Below are experts of layer 6 (counted from 0) of a mixture-of-experts language model. Rows are named router (the router's row for the expert), gate (a neuron's input weights, with its number), up (a neuron's input weights, with its number), down (a neuron's output weights, with its number) and show model dimensions 0-255. Each number is 200 + 20 x the weight over its row's rms, rounded and kept within 0 to 999.
Before each expert's rows: a language model's description of what the expert responds to; "comes after" lists some tokens at least twice as common just before its tokens as in all text. This comes from a sample of Wikipedia text that the model never trained on. Tokens count by the router's weight.

# expert 17
Spaces before years after in or dates, decimal points, dashes and minus signs inside numbers in tables and prose, such as 2015, 0.000.
comes after: " in", ",", "1", "0", "2", "3"
router,194,203,197,199,163,227,221,198,217,185,229,176,212,190,167,217,206,222,187,162,175,211,188,186,200,216,224,173,230,171,187,220,227,229,193,224,197,176,210,199,234,187,195,209,196,219,165,182,204,225,211,201,222,200,199,186,170,216,220,170,209,206,196,172,192,214,246,181,202,208,211,215,238,209,174,176,155,176,222,234,195,210,209,222,207,186,231,179,196,185,222,202,212,201,250,231,222,210,200,206,193,183,193,206,210,192,159,184,174,190,224,210,204,226,207,138,212,231,208,212,186,219,147,175,192,188,214,186,232,198,194,176,193,189,201,194,206,208,183,185,187,198,208,191,200,165,158,218,210,209,225,189,200,190,196,193,209,204,209,217,200,196,199,251,180,200,168,170,208,193,207,200,180,210,184,192,205,225,221,187,175,209,261,187,234,213,174,222,218,210,226,209,222,186,173,189,187,204,180,228,196,172,235,216,202,198,194,202,213,193,214,227,200,207,197,198,202,168,165,200,216,191,179,211,201,218,171,214,167,210,178,192,212,208,222,241,164,213,222,196,197,190,190,194,153,164,186,183,197,197,213,193,169,187,209,226
gate1,197,198,244,219,212,205,208,197,181,197,187,166,240,210,220,181,207,210,214,188,127,234,176,246,203,200,217,226,196,201,201,191,187,176,194,227,195,200,205,245,192,182,168,185,216,179,196,166,181,229,182,201,226,211,211,178,196,230,192,195,205,190,207,211,171,237,215,204,233,235,192,204,201,191,164,207,190,195,199,189,190,206,211,187,218,190,220,214,185,190,230,213,207,172,174,242,199,232,199,204,178,204,177,241,185,193,196,205,196,196,226,168,189,167,222,179,159,218,167,211,214,223,227,165,220,227,221,169,170,185,211,175,165,233,215,236,218,208,207,192,184,180,196,195,188,197,225,210,177,236,185,200,201,194,181,195,161,208,187,221,177,202,180,190,198,205,203,199,181,186,208,182,202,191,206,190,196,184,257,188,201,184,224,194,229,210,207,232,201,195,210,162,177,188,196,194,205,206,204,160,224,172,162,195,215,218,155,189,214,217,221,205,250,173,192,212,184,214,177,198,231,211,218,213,188,221,206,204,196,221,216,185,178,207,209,172,199,194,210,196,195,181,185,188,211,222,235,210,204,194,203,194,207,184,184,179
up1,196,227,258,193,229,215,210,184,233,159,173,181,211,180,214,201,227,209,216,205,226,208,181,213,140,220,198,200,191,205,203,208,197,249,203,214,191,204,153,228,186,215,217,207,194,200,207,188,193,185,179,223,187,222,217,200,173,212,220,245,177,183,177,217,218,215,246,175,211,210,201,215,199,205,183,190,185,189,194,215,224,195,157,193,235,232,235,238,172,190,209,198,179,183,183,225,168,232,184,199,204,217,198,232,194,165,187,207,203,205,181,184,213,199,203,208,205,193,141,207,228,204,250,202,192,191,213,190,182,212,211,191,188,214,215,228,221,228,235,183,178,232,258,209,200,162,213,206,208,219,212,236,180,195,185,216,175,198,178,192,191,207,187,197,213,221,207,202,207,185,191,165,204,185,236,219,193,174,224,217,193,201,227,200,217,216,231,203,180,192,200,182,207,200,210,194,174,205,182,205,227,185,179,196,204,193,237,179,209,173,217,177,175,225,167,183,191,164,199,200,178,184,188,204,187,180,198,204,203,218,200,195,204,152,168,201,182,190,188,198,211,204,193,193,200,186,226,179,203,182,185,195,192,177,175,189
down1,191,200,204,203,200,232,181,185,229,230,179,191,224,242,184,188,163,228,212,159,208,218,225,212,206,181,215,179,182,180,189,184,208,227,219,220,194,227,201,233,193,174,216,166,191,174,180,238,224,235,205,190,216,212,195,204,228,224,217,194,195,203,183,210,198,233,181,201,181,174,171,209,211,201,227,189,180,187,161,187,198,243,216,209,183,204,246,214,184,210,205,224,204,233,230,213,204,186,196,167,189,211,212,196,246,188,161,163,177,170,236,202,147,206,230,180,187,187,172,215,227,208,219,210,205,172,210,213,202,234,195,212,206,163,205,217,205,196,173,233,222,181,177,195,229,198,211,180,193,187,237,187,215,207,198,182,195,224,202,184,197,191,225,188,182,184,200,198,197,209,220,204,191,179,238,241,253,190,188,223,199,192,193,195,196,152,177,186,201,216,203,195,208,172,210,209,184,197,214,185,172,179,198,228,193,187,203,213,210,196,161,189,153,176,235,168,210,208,190,219,229,174,201,222,210,221,185,208,208,189,184,216,169,186,183,178,189,201,199,176,204,203,205,218,196,193,185,177,214,203,197,210,210,183,192,176

# expert 39
Pipes and column header words in table header rows, especially election and sports tables, such as Party, Candidate, Votes, %, ±%.
comes after: " |", "|", ";", " Votes", " %", " Party"
router,221,178,163,214,209,179,184,175,216,202,227,163,197,165,203,235,224,173,198,212,176,193,230,235,187,214,200,216,223,164,169,163,214,208,200,217,163,187,189,233,216,210,237,230,206,212,199,179,179,197,205,215,168,188,221,178,203,224,164,192,205,217,217,233,187,185,187,187,213,190,201,183,194,200,213,214,220,179,211,211,204,238,224,175,232,216,178,231,206,184,203,204,211,222,193,141,213,213,220,219,196,176,190,181,198,183,220,197,193,192,226,207,153,186,212,196,174,202,214,191,227,191,220,177,202,226,228,214,216,188,236,156,172,209,193,200,185,233,198,188,190,210,151,194,181,185,193,228,226,214,189,185,160,194,184,204,221,209,195,167,226,186,208,218,216,219,231,195,216,210,215,180,173,167,198,224,160,192,228,191,201,196,174,205,196,180,166,157,197,222,180,225,190,200,184,218,179,196,210,195,217,190,193,179,188,228,182,217,183,243,195,221,212,183,183,181,215,181,184,201,215,260,183,217,185,199,223,194,202,184,223,203,207,203,217,208,204,210,208,200,220,203,213,176,201,216,228,195,237,206,184,212,189,215,200,185
gate1,212,207,170,177,220,188,196,221,187,201,212,211,194,208,242,187,187,203,166,203,205,191,197,200,215,171,186,187,237,182,214,206,224,185,192,193,236,206,194,185,181,226,190,213,214,225,181,215,204,238,206,176,194,167,193,198,195,202,212,187,216,183,171,184,228,205,190,163,215,185,233,182,160,202,181,187,181,197,197,225,191,248,230,223,200,173,207,182,195,188,193,215,190,236,164,185,194,258,197,201,216,210,205,238,193,202,165,212,209,190,182,184,177,166,191,164,172,168,205,205,170,194,217,218,203,169,201,182,186,180,200,216,192,216,232,175,237,193,207,174,213,190,190,215,190,170,216,224,221,232,214,221,215,182,226,177,231,216,213,181,199,184,163,221,195,179,206,192,172,164,196,181,187,171,208,179,213,194,226,216,206,188,202,175,189,196,173,222,226,236,176,189,224,208,219,219,178,159,192,199,215,179,199,205,215,210,220,202,210,198,176,208,192,206,170,202,144,187,188,200,198,192,208,191,249,233,211,206,216,217,192,216,243,191,191,211,207,211,228,171,220,197,222,205,203,236,183,201,218,222,206,166,190,244,203,202
up1,218,203,237,243,239,205,228,160,217,202,137,220,159,194,178,191,195,197,193,171,202,219,154,216,197,218,188,197,193,201,162,226,153,187,190,222,213,183,190,204,215,208,197,196,228,172,195,141,197,227,224,262,182,209,216,207,213,228,226,206,192,188,235,189,202,230,196,222,225,184,164,208,211,207,209,180,212,220,170,197,218,222,219,192,191,194,199,221,202,182,196,178,196,223,184,200,206,198,164,212,189,185,195,225,193,236,215,209,203,222,217,188,207,197,166,199,225,207,195,200,190,202,180,187,190,210,181,174,213,174,197,201,188,190,196,204,192,206,169,209,183,220,189,177,236,188,208,200,222,204,192,207,175,189,208,184,169,187,212,184,186,215,168,223,210,223,223,219,235,218,210,203,198,228,229,246,174,182,210,189,206,197,205,213,206,221,208,173,195,204,196,192,205,182,175,209,235,200,181,193,191,210,216,186,202,206,182,200,177,243,208,234,189,206,222,185,212,192,166,203,156,208,226,179,189,212,207,210,181,214,190,155,170,197,197,170,216,208,176,182,185,164,171,198,198,205,230,205,219,180,180,197,220,187,168,221
down1,175,160,194,213,188,169,189,207,184,203,209,189,182,181,218,196,212,211,225,199,205,196,221,176,232,182,203,201,202,195,201,223,194,187,185,199,202,221,186,200,217,167,189,206,226,233,194,201,203,225,204,207,199,191,190,174,202,189,232,181,189,221,200,202,202,196,224,206,171,206,158,223,193,221,209,215,180,190,222,228,193,166,170,191,179,187,226,235,166,202,198,207,195,194,221,198,191,202,211,200,180,256,208,210,236,236,206,246,194,179,188,194,228,216,235,142,238,204,147,194,173,240,192,210,185,215,176,235,193,230,193,197,215,203,210,212,194,223,187,227,220,234,201,176,188,224,194,196,221,202,193,188,239,199,218,194,197,188,185,212,213,223,177,199,191,197,201,180,204,181,226,227,201,191,178,219,212,182,167,204,206,191,212,191,176,184,182,200,182,248,199,188,196,210,200,181,237,185,161,197,217,224,188,181,210,199,169,217,205,217,219,229,207,233,168,193,198,169,167,187,190,196,225,203,159,168,181,188,172,218,188,209,165,201,204,196,208,207,195,213,182,204,197,190,232,180,216,226,208,220,138,226,185,157,180,194

# expert 63
Bare space tokens just before numbers or years in infoboxes and table cells, such as In office: 1966, Born: 4 September 1892.
comes after: " |", ";", "|", ":", " /", " September"
router,172,192,166,194,207,208,202,194,201,185,210,202,203,205,206,219,171,222,180,182,180,167,206,153,212,181,176,182,220,194,190,200,206,232,214,193,192,196,212,189,260,211,213,208,215,194,188,176,232,214,215,199,222,191,196,173,200,225,200,170,193,182,206,198,197,246,207,170,223,204,217,189,182,185,214,220,202,187,190,196,216,213,176,195,177,225,235,193,172,217,216,198,221,202,197,207,200,176,235,157,199,203,233,191,219,214,194,205,175,211,172,193,202,218,191,153,230,181,222,203,224,187,174,195,213,182,237,210,223,208,204,180,201,168,185,206,178,177,179,199,183,142,196,222,207,172,184,227,235,236,181,199,228,171,184,157,212,191,223,224,223,185,213,221,197,195,205,195,218,192,218,220,232,205,221,218,201,212,193,223,221,175,216,180,190,230,167,226,226,220,176,208,195,186,174,207,171,211,209,186,192,192,193,218,181,216,188,233,222,207,200,182,164,202,212,182,206,186,198,225,155,211,199,223,219,175,192,177,200,179,219,235,195,201,161,239,180,212,194,199,207,158,208,216,182,196,195,193,168,234,233,206,183,163,222,214
gate1,228,202,194,188,196,205,204,219,210,191,175,162,178,204,196,227,216,213,219,211,199,174,205,179,159,180,192,244,216,196,238,195,234,212,173,172,229,221,224,202,200,211,189,204,202,216,225,205,219,223,209,257,164,161,216,186,208,216,197,193,196,208,183,167,208,215,174,190,229,226,213,234,224,206,206,228,212,199,169,226,179,166,157,227,217,183,216,216,202,178,183,163,213,215,175,184,227,177,197,176,203,184,175,201,228,208,238,199,188,154,188,168,196,194,205,181,212,213,221,204,207,215,213,202,192,229,207,222,188,184,198,191,217,205,181,210,174,207,177,227,235,209,197,219,205,165,206,212,200,217,214,199,203,178,226,170,160,161,203,195,196,214,193,179,218,195,216,198,198,207,182,171,209,189,206,190,213,196,178,201,193,211,210,198,224,205,211,207,217,186,208,176,196,213,209,217,169,211,231,234,178,206,232,223,202,196,208,172,180,201,244,180,166,182,167,193,179,196,176,183,195,200,187,208,191,211,182,183,184,232,190,209,192,205,191,227,155,187,239,190,162,180,228,194,239,196,211,241,222,198,198,172,198,189,201,162
up1,222,223,226,200,182,217,171,204,236,198,186,180,205,195,190,187,231,186,197,176,197,189,213,215,202,168,175,209,191,187,204,165,196,229,173,196,191,198,188,180,204,211,199,238,196,209,196,176,194,190,213,250,184,177,190,149,206,191,197,193,191,201,204,200,200,180,198,180,210,220,198,218,206,211,187,225,185,197,217,229,171,195,186,204,189,210,210,205,207,188,172,196,220,217,195,199,242,168,223,158,194,219,199,211,202,222,230,196,211,186,182,164,215,195,186,208,260,207,243,230,183,215,191,223,229,270,181,180,228,184,171,234,214,221,208,199,162,210,179,213,203,187,221,214,218,157,182,197,170,217,200,216,180,222,206,177,166,219,217,188,189,212,216,175,204,210,182,197,207,171,204,190,181,185,189,237,199,156,191,205,202,205,215,200,163,170,151,172,203,174,218,194,192,232,203,206,206,189,196,198,192,214,190,220,200,225,193,161,215,225,173,207,231,217,166,218,194,221,218,217,227,184,159,200,214,196,201,187,190,242,161,218,230,185,199,199,186,200,218,206,223,197,197,231,227,184,208,173,206,188,213,184,188,199,198,186
down1,200,184,202,178,222,225,215,207,212,211,176,159,213,210,198,204,191,202,199,194,137,230,175,183,224,210,209,190,192,263,176,191,190,203,180,144,215,213,179,186,178,203,191,177,204,197,173,226,218,157,211,174,178,222,179,187,188,231,220,183,184,209,224,211,170,222,189,213,186,196,205,224,217,207,188,177,200,235,193,197,225,208,163,217,193,200,166,199,225,220,200,195,196,205,219,264,192,166,239,193,177,183,197,205,221,188,184,165,188,223,209,201,212,193,177,197,192,225,181,197,218,195,235,196,194,204,184,212,191,208,220,219,212,208,226,215,193,191,179,155,208,138,227,173,182,182,191,203,201,187,152,201,171,181,206,203,230,224,219,195,203,187,214,198,170,168,205,220,238,222,213,214,190,203,194,223,232,199,201,190,229,198,193,181,208,179,246,178,190,233,195,181,207,198,188,216,169,208,206,217,198,190,200,228,224,219,188,174,191,224,199,221,203,228,192,192,209,201,195,235,198,224,193,194,212,180,214,190,208,209,213,173,220,185,204,225,177,183,198,197,190,208,205,201,207,207,175,160,180,217,186,209,196,205,233,239

# expert 49
Proper adjectives and place names inside team, league, party or government names, such as NCAA, Iowa Hawkeyes, Los Angeles, Republican.
comes after: " the", " New", " of", " at", " U", ".S"
router,197,202,217,197,224,242,178,203,181,181,185,196,201,222,182,198,188,190,177,193,203,162,226,198,195,197,199,203,208,242,211,198,224,234,204,184,175,196,182,180,183,236,226,199,177,192,166,207,187,161,198,182,176,215,196,243,204,174,246,179,195,162,198,218,217,200,173,210,198,215,190,184,223,210,230,180,239,221,169,202,194,200,180,193,189,236,232,185,217,204,204,178,183,189,220,195,211,216,192,187,194,184,168,206,156,202,214,167,181,205,207,218,189,209,179,209,178,181,204,209,223,209,209,197,217,181,212,232,165,197,201,202,174,189,221,204,206,219,220,201,231,204,181,215,184,179,168,187,206,175,216,235,221,189,187,216,241,206,177,217,203,236,152,218,197,205,206,203,217,208,210,170,242,229,205,206,241,220,186,190,182,218,207,200,215,180,231,196,197,228,166,172,162,192,216,162,176,168,173,221,201,192,221,223,193,219,196,177,184,186,193,231,211,169,221,173,211,216,204,186,190,197,164,239,223,188,199,203,215,190,182,186,215,159,229,197,194,222,176,189,217,221,212,184,210,199,208,240,193,221,214,190,175,197,201,168
gate0,190,210,173,209,224,183,203,191,192,210,211,215,221,194,205,176,206,200,212,197,188,196,183,212,198,189,175,179,178,207,159,216,151,212,180,202,203,211,206,189,220,198,175,229,172,240,211,176,200,217,187,220,212,242,202,179,185,230,228,232,187,205,182,223,200,227,171,206,197,214,229,182,174,179,186,204,200,181,172,206,190,186,236,211,201,189,203,218,177,174,168,193,206,198,243,202,214,175,226,236,218,198,175,232,171,219,189,214,169,204,188,192,185,211,172,201,228,196,194,215,217,210,238,200,221,200,201,162,205,195,212,163,233,202,196,235,188,201,189,216,187,222,203,208,182,197,192,265,164,232,217,187,222,189,207,222,209,212,212,133,176,169,170,185,204,203,206,217,194,197,177,193,229,174,210,223,200,227,215,194,236,186,189,176,201,208,197,197,197,236,161,192,155,195,188,213,221,205,191,227,168,176,185,177,195,172,217,170,216,194,179,195,193,223,200,218,204,206,186,177,189,201,215,160,193,209,202,212,219,252,211,189,189,213,182,218,228,186,179,206,200,158,195,209,201,173,208,176,208,205,176,224,192,223,196,202
up0,218,190,190,208,191,189,194,209,174,166,191,201,190,170,183,204,198,186,166,220,245,227,207,172,190,240,222,202,197,213,226,174,184,191,225,213,184,162,207,186,231,197,225,227,204,158,229,183,214,193,171,204,210,172,203,196,201,227,157,206,201,210,224,160,185,243,227,199,206,235,207,223,205,195,193,215,187,203,203,190,243,214,209,189,209,230,212,217,207,234,182,206,182,209,160,215,188,233,195,199,195,199,235,174,209,204,184,189,239,171,227,211,220,189,192,200,163,224,190,211,217,169,176,169,176,187,245,188,195,214,206,209,186,192,212,190,224,206,235,191,205,220,211,177,190,227,239,191,212,167,208,217,209,199,189,178,188,167,184,218,185,199,170,188,193,219,209,197,195,179,191,201,189,183,176,174,197,179,198,185,221,228,183,225,199,183,197,182,230,168,210,201,204,200,205,202,202,189,184,193,168,184,209,257,196,219,164,188,229,164,213,239,192,204,190,227,216,197,195,206,185,201,184,216,190,190,207,166,213,169,187,185,149,232,194,192,188,190,177,206,173,198,180,193,225,213,224,232,208,199,224,188,224,190,171,213
down0,202,206,193,187,180,207,192,183,213,184,196,189,192,190,199,197,169,198,232,195,220,231,233,213,198,218,187,180,219,218,204,172,231,198,222,213,180,231,221,161,211,227,182,211,190,185,244,196,210,209,197,185,181,168,208,186,203,212,211,189,187,231,218,199,198,225,211,192,199,180,209,180,209,229,199,218,171,210,227,190,201,204,177,213,194,220,225,184,202,172,144,225,153,212,174,174,222,201,189,210,211,206,197,170,189,183,222,220,191,224,227,180,186,210,197,172,195,174,194,201,201,189,188,191,187,219,187,221,209,174,225,194,202,244,189,245,209,169,205,233,236,226,190,203,226,213,210,185,216,197,204,189,209,171,191,189,149,186,217,184,191,187,205,202,197,211,188,232,184,184,202,200,180,192,219,192,189,194,178,187,209,209,200,195,210,237,233,193,159,192,193,197,218,167,195,236,205,183,180,234,241,199,162,181,228,182,187,177,236,176,201,179,218,168,189,199,207,236,186,208,242,196,203,199,195,241,175,213,215,183,224,185,181,232,196,187,182,215,206,268,161,196,206,195,179,222,214,185,193,176,184,165,206,180,227,193

# expert 30
First three digits of a four-digit year (201, 199, 188) in dates, birth dates, tables and shipwreck lists.
comes after: " ", " (", "–", "/", "===", " Children"
router,217,220,186,236,187,193,207,173,190,171,217,176,187,195,221,191,214,201,158,200,232,204,161,203,201,207,180,203,192,163,200,217,229,221,174,182,226,189,222,225,249,173,222,188,186,204,224,209,180,208,185,201,191,167,190,207,209,215,164,222,217,191,209,208,211,196,226,179,218,205,203,225,204,248,187,177,181,213,222,245,193,168,200,202,195,229,187,197,185,233,217,196,218,231,235,162,236,202,211,178,228,188,178,197,177,222,193,231,216,213,227,214,202,231,196,201,208,180,198,225,161,192,188,191,163,215,180,202,208,195,187,203,210,171,211,176,191,197,171,216,211,188,195,200,227,184,211,217,198,233,205,195,212,195,208,201,205,171,147,145,197,199,211,229,173,208,194,216,224,165,201,212,187,194,209,201,206,207,184,185,230,201,207,219,225,210,188,169,177,200,196,241,174,207,190,158,194,204,190,178,168,207,187,188,205,181,220,196,192,228,197,231,201,188,205,197,225,186,186,237,219,230,186,200,204,167,199,178,225,198,180,210,226,202,175,243,194,214,222,162,185,199,208,222,178,202,215,221,190,167,202,215,214,217,158,212
gate0,199,177,209,186,190,204,212,191,212,181,226,216,221,209,226,190,208,166,191,192,201,204,211,139,213,181,192,216,205,184,193,160,148,213,207,209,199,213,193,179,200,223,219,174,222,187,181,190,200,233,208,213,223,220,208,196,228,192,219,168,209,205,209,177,154,172,219,215,182,227,229,230,210,213,223,225,178,187,203,218,202,224,183,209,173,190,200,192,198,201,195,223,189,212,221,198,225,175,166,205,170,208,162,180,182,179,240,161,192,215,226,220,218,221,203,193,174,198,179,189,210,187,196,214,207,187,246,189,226,202,211,188,179,207,150,180,229,223,180,207,202,168,189,201,175,167,162,215,204,221,212,180,174,200,211,157,194,187,210,176,185,206,183,185,240,231,192,259,203,192,203,230,223,175,194,209,183,193,235,199,183,197,203,190,187,215,191,183,184,198,192,194,211,177,210,184,190,209,230,218,212,169,219,160,220,181,210,232,210,187,211,206,210,207,200,206,216,198,195,237,200,201,172,171,206,230,186,208,196,223,194,193,197,193,245,208,169,218,218,192,199,176,241,191,211,218,223,208,187,206,191,220,182,243,225,186
up0,181,183,185,151,189,160,210,180,176,214,198,182,238,209,175,225,202,217,187,215,217,209,204,183,224,141,171,207,190,215,174,185,174,203,249,222,208,188,232,179,194,190,217,187,193,181,216,185,207,216,221,198,207,222,197,214,199,155,202,166,199,194,264,160,201,203,185,193,207,209,198,195,180,193,212,191,209,189,185,163,185,213,186,216,181,216,192,222,202,189,214,243,191,188,226,180,179,195,179,189,226,194,224,199,184,229,198,228,212,187,208,181,160,208,231,208,207,198,189,209,204,210,221,192,227,220,207,177,226,206,212,187,166,196,181,177,215,217,198,199,169,196,187,222,196,207,211,192,193,183,191,144,174,174,167,213,243,185,188,208,230,194,193,202,220,211,187,164,215,193,186,245,248,234,194,216,202,207,220,200,242,187,210,212,217,186,186,233,205,239,178,195,184,182,223,208,198,179,215,197,206,180,197,234,178,194,178,206,220,239,200,174,213,194,200,207,201,185,214,243,193,199,178,216,177,177,173,226,198,221,175,216,187,171,211,214,203,199,208,212,214,218,227,182,208,216,211,201,175,188,193,218,177,200,182,219
down0,222,240,158,234,176,164,199,209,179,190,239,211,206,190,217,191,200,232,245,220,202,224,188,197,170,206,213,167,233,203,174,218,198,214,164,198,209,180,187,218,209,233,214,195,210,153,206,192,201,186,192,201,204,202,190,231,160,229,184,210,226,188,176,199,187,197,177,220,201,225,168,231,190,211,205,201,185,226,199,215,191,227,161,171,180,227,192,184,220,213,207,228,176,222,193,167,237,219,212,205,208,206,232,228,173,187,227,219,193,219,255,202,197,196,195,201,199,194,194,208,199,218,211,208,210,212,202,207,216,219,206,251,201,157,198,210,206,202,174,205,190,207,177,220,190,183,180,207,209,220,209,180,191,219,180,150,218,201,200,199,210,198,194,186,207,196,182,202,205,210,163,201,194,159,223,181,210,189,215,169,184,179,209,222,206,192,208,191,175,179,203,218,181,210,182,198,183,167,192,210,206,224,212,229,195,224,210,210,197,191,211,153,190,171,204,198,176,185,195,185,206,195,189,227,188,174,209,203,169,224,212,188,232,189,190,236,173,209,203,187,181,153,205,176,217,207,165,245,191,172,167,176,225,222,216,221

# expert 0
Month names inside dates, especially after a day number in birth-date parentheses (November 11, 16 October), plus pipes separating numeric table cells.
comes after: "0", "1", "2", ")", "3", "4"
router,180,219,198,217,194,202,226,182,206,180,196,197,201,199,242,218,181,154,190,193,151,174,207,205,239,197,208,174,227,209,192,219,231,195,220,209,202,222,208,190,171,170,213,194,229,214,191,185,182,160,169,230,182,173,246,183,193,190,208,198,223,198,218,207,182,236,201,163,207,198,190,218,210,164,186,199,215,189,196,180,225,181,222,179,189,194,156,178,197,205,197,218,237,168,209,245,176,205,222,181,213,213,175,199,213,203,184,175,196,175,181,213,224,212,205,167,192,186,211,218,218,200,212,185,219,207,227,204,211,168,192,209,205,171,198,213,233,191,195,200,215,188,224,228,208,171,214,233,201,191,193,217,203,205,178,154,216,211,214,214,220,228,225,225,234,159,220,221,191,206,177,177,191,224,211,234,199,227,232,196,194,198,207,194,198,192,238,228,201,200,183,213,197,178,169,198,180,205,229,203,184,195,212,176,177,203,194,228,186,193,204,191,192,195,198,221,211,174,173,224,184,190,202,220,218,229,145,209,186,164,207,194,216,207,175,217,160,217,168,198,186,229,180,205,231,210,200,162,208,201,192,210,211,161,175,203
gate1,178,178,190,203,218,216,236,226,173,202,201,211,178,228,217,200,237,199,208,220,209,219,233,210,228,224,193,220,200,193,226,220,178,178,229,174,219,227,182,184,197,192,156,164,193,197,211,200,220,230,193,175,198,200,189,199,236,160,154,202,188,199,176,208,197,196,209,161,200,188,211,198,208,229,189,178,185,219,228,199,195,142,206,199,238,216,204,205,226,182,193,222,166,211,168,235,207,173,212,207,215,228,196,175,184,221,204,197,213,159,207,186,208,213,204,228,182,192,210,221,215,221,192,216,183,207,170,192,183,232,185,199,227,195,179,223,191,172,213,217,196,193,168,173,195,214,236,194,220,173,206,188,239,230,212,171,197,172,194,199,227,188,196,231,194,209,161,163,191,225,178,215,187,200,189,182,197,211,175,204,195,191,222,193,199,185,229,202,203,207,171,199,144,213,214,210,172,215,233,183,191,196,181,205,233,198,200,194,196,166,189,238,196,181,209,210,231,172,191,205,219,177,197,219,192,206,206,243,202,253,173,214,174,190,192,199,187,179,209,183,202,184,239,203,196,198,212,235,185,208,200,228,215,202,194,194
up1,173,206,194,182,212,165,208,219,239,189,188,189,197,185,237,228,233,158,212,190,198,175,179,191,196,163,198,221,208,190,183,193,186,189,187,225,211,188,226,205,204,199,183,196,206,160,198,218,197,210,179,197,193,178,198,212,199,225,176,238,183,200,152,197,165,195,176,199,211,231,176,213,206,202,237,178,191,192,191,215,221,172,190,197,205,194,218,189,224,220,234,192,204,239,180,193,232,251,168,163,211,231,183,185,190,222,189,176,238,200,212,206,215,235,207,217,203,204,203,207,184,209,213,208,172,217,201,179,214,206,218,203,212,213,211,220,224,232,238,214,235,191,167,182,169,176,191,201,203,202,200,176,237,230,197,184,189,189,153,188,184,242,197,178,210,178,211,192,211,194,191,182,219,226,221,174,210,202,205,179,191,206,220,205,162,181,182,210,191,203,182,251,185,217,197,177,189,202,203,198,216,190,171,191,201,163,216,187,216,212,183,204,189,182,206,191,187,209,179,201,239,191,181,133,204,238,193,234,199,200,197,213,206,212,175,190,222,174,179,220,230,212,204,187,177,178,201,189,208,224,188,244,211,210,206,195
down1,204,216,214,225,212,216,199,225,189,182,215,164,195,203,209,221,214,202,194,166,182,165,233,200,188,201,238,166,200,225,215,176,191,181,171,200,157,241,200,199,199,191,215,193,192,186,202,193,198,191,189,192,201,227,183,231,219,172,185,167,228,198,224,206,178,224,192,209,180,199,182,235,205,216,258,231,229,213,211,181,227,201,161,192,182,189,188,202,235,205,166,181,219,183,201,205,238,196,195,174,191,160,256,207,211,196,182,173,205,178,187,204,190,180,194,182,167,174,199,169,199,190,216,180,212,168,206,207,172,196,199,205,202,207,187,185,183,219,187,187,184,191,208,211,229,210,156,182,195,191,158,197,228,215,220,187,242,219,192,199,196,185,229,200,207,205,212,189,191,225,191,206,221,167,231,231,212,223,193,226,194,183,180,207,187,166,182,192,205,190,214,219,202,266,209,211,198,181,213,179,253,200,173,189,190,175,199,220,190,176,225,229,209,185,206,208,171,209,222,191,210,201,188,191,196,186,214,240,200,216,201,197,182,198,202,165,194,228,215,212,212,206,193,171,245,218,215,221,193,170,230,186,182,205,195,205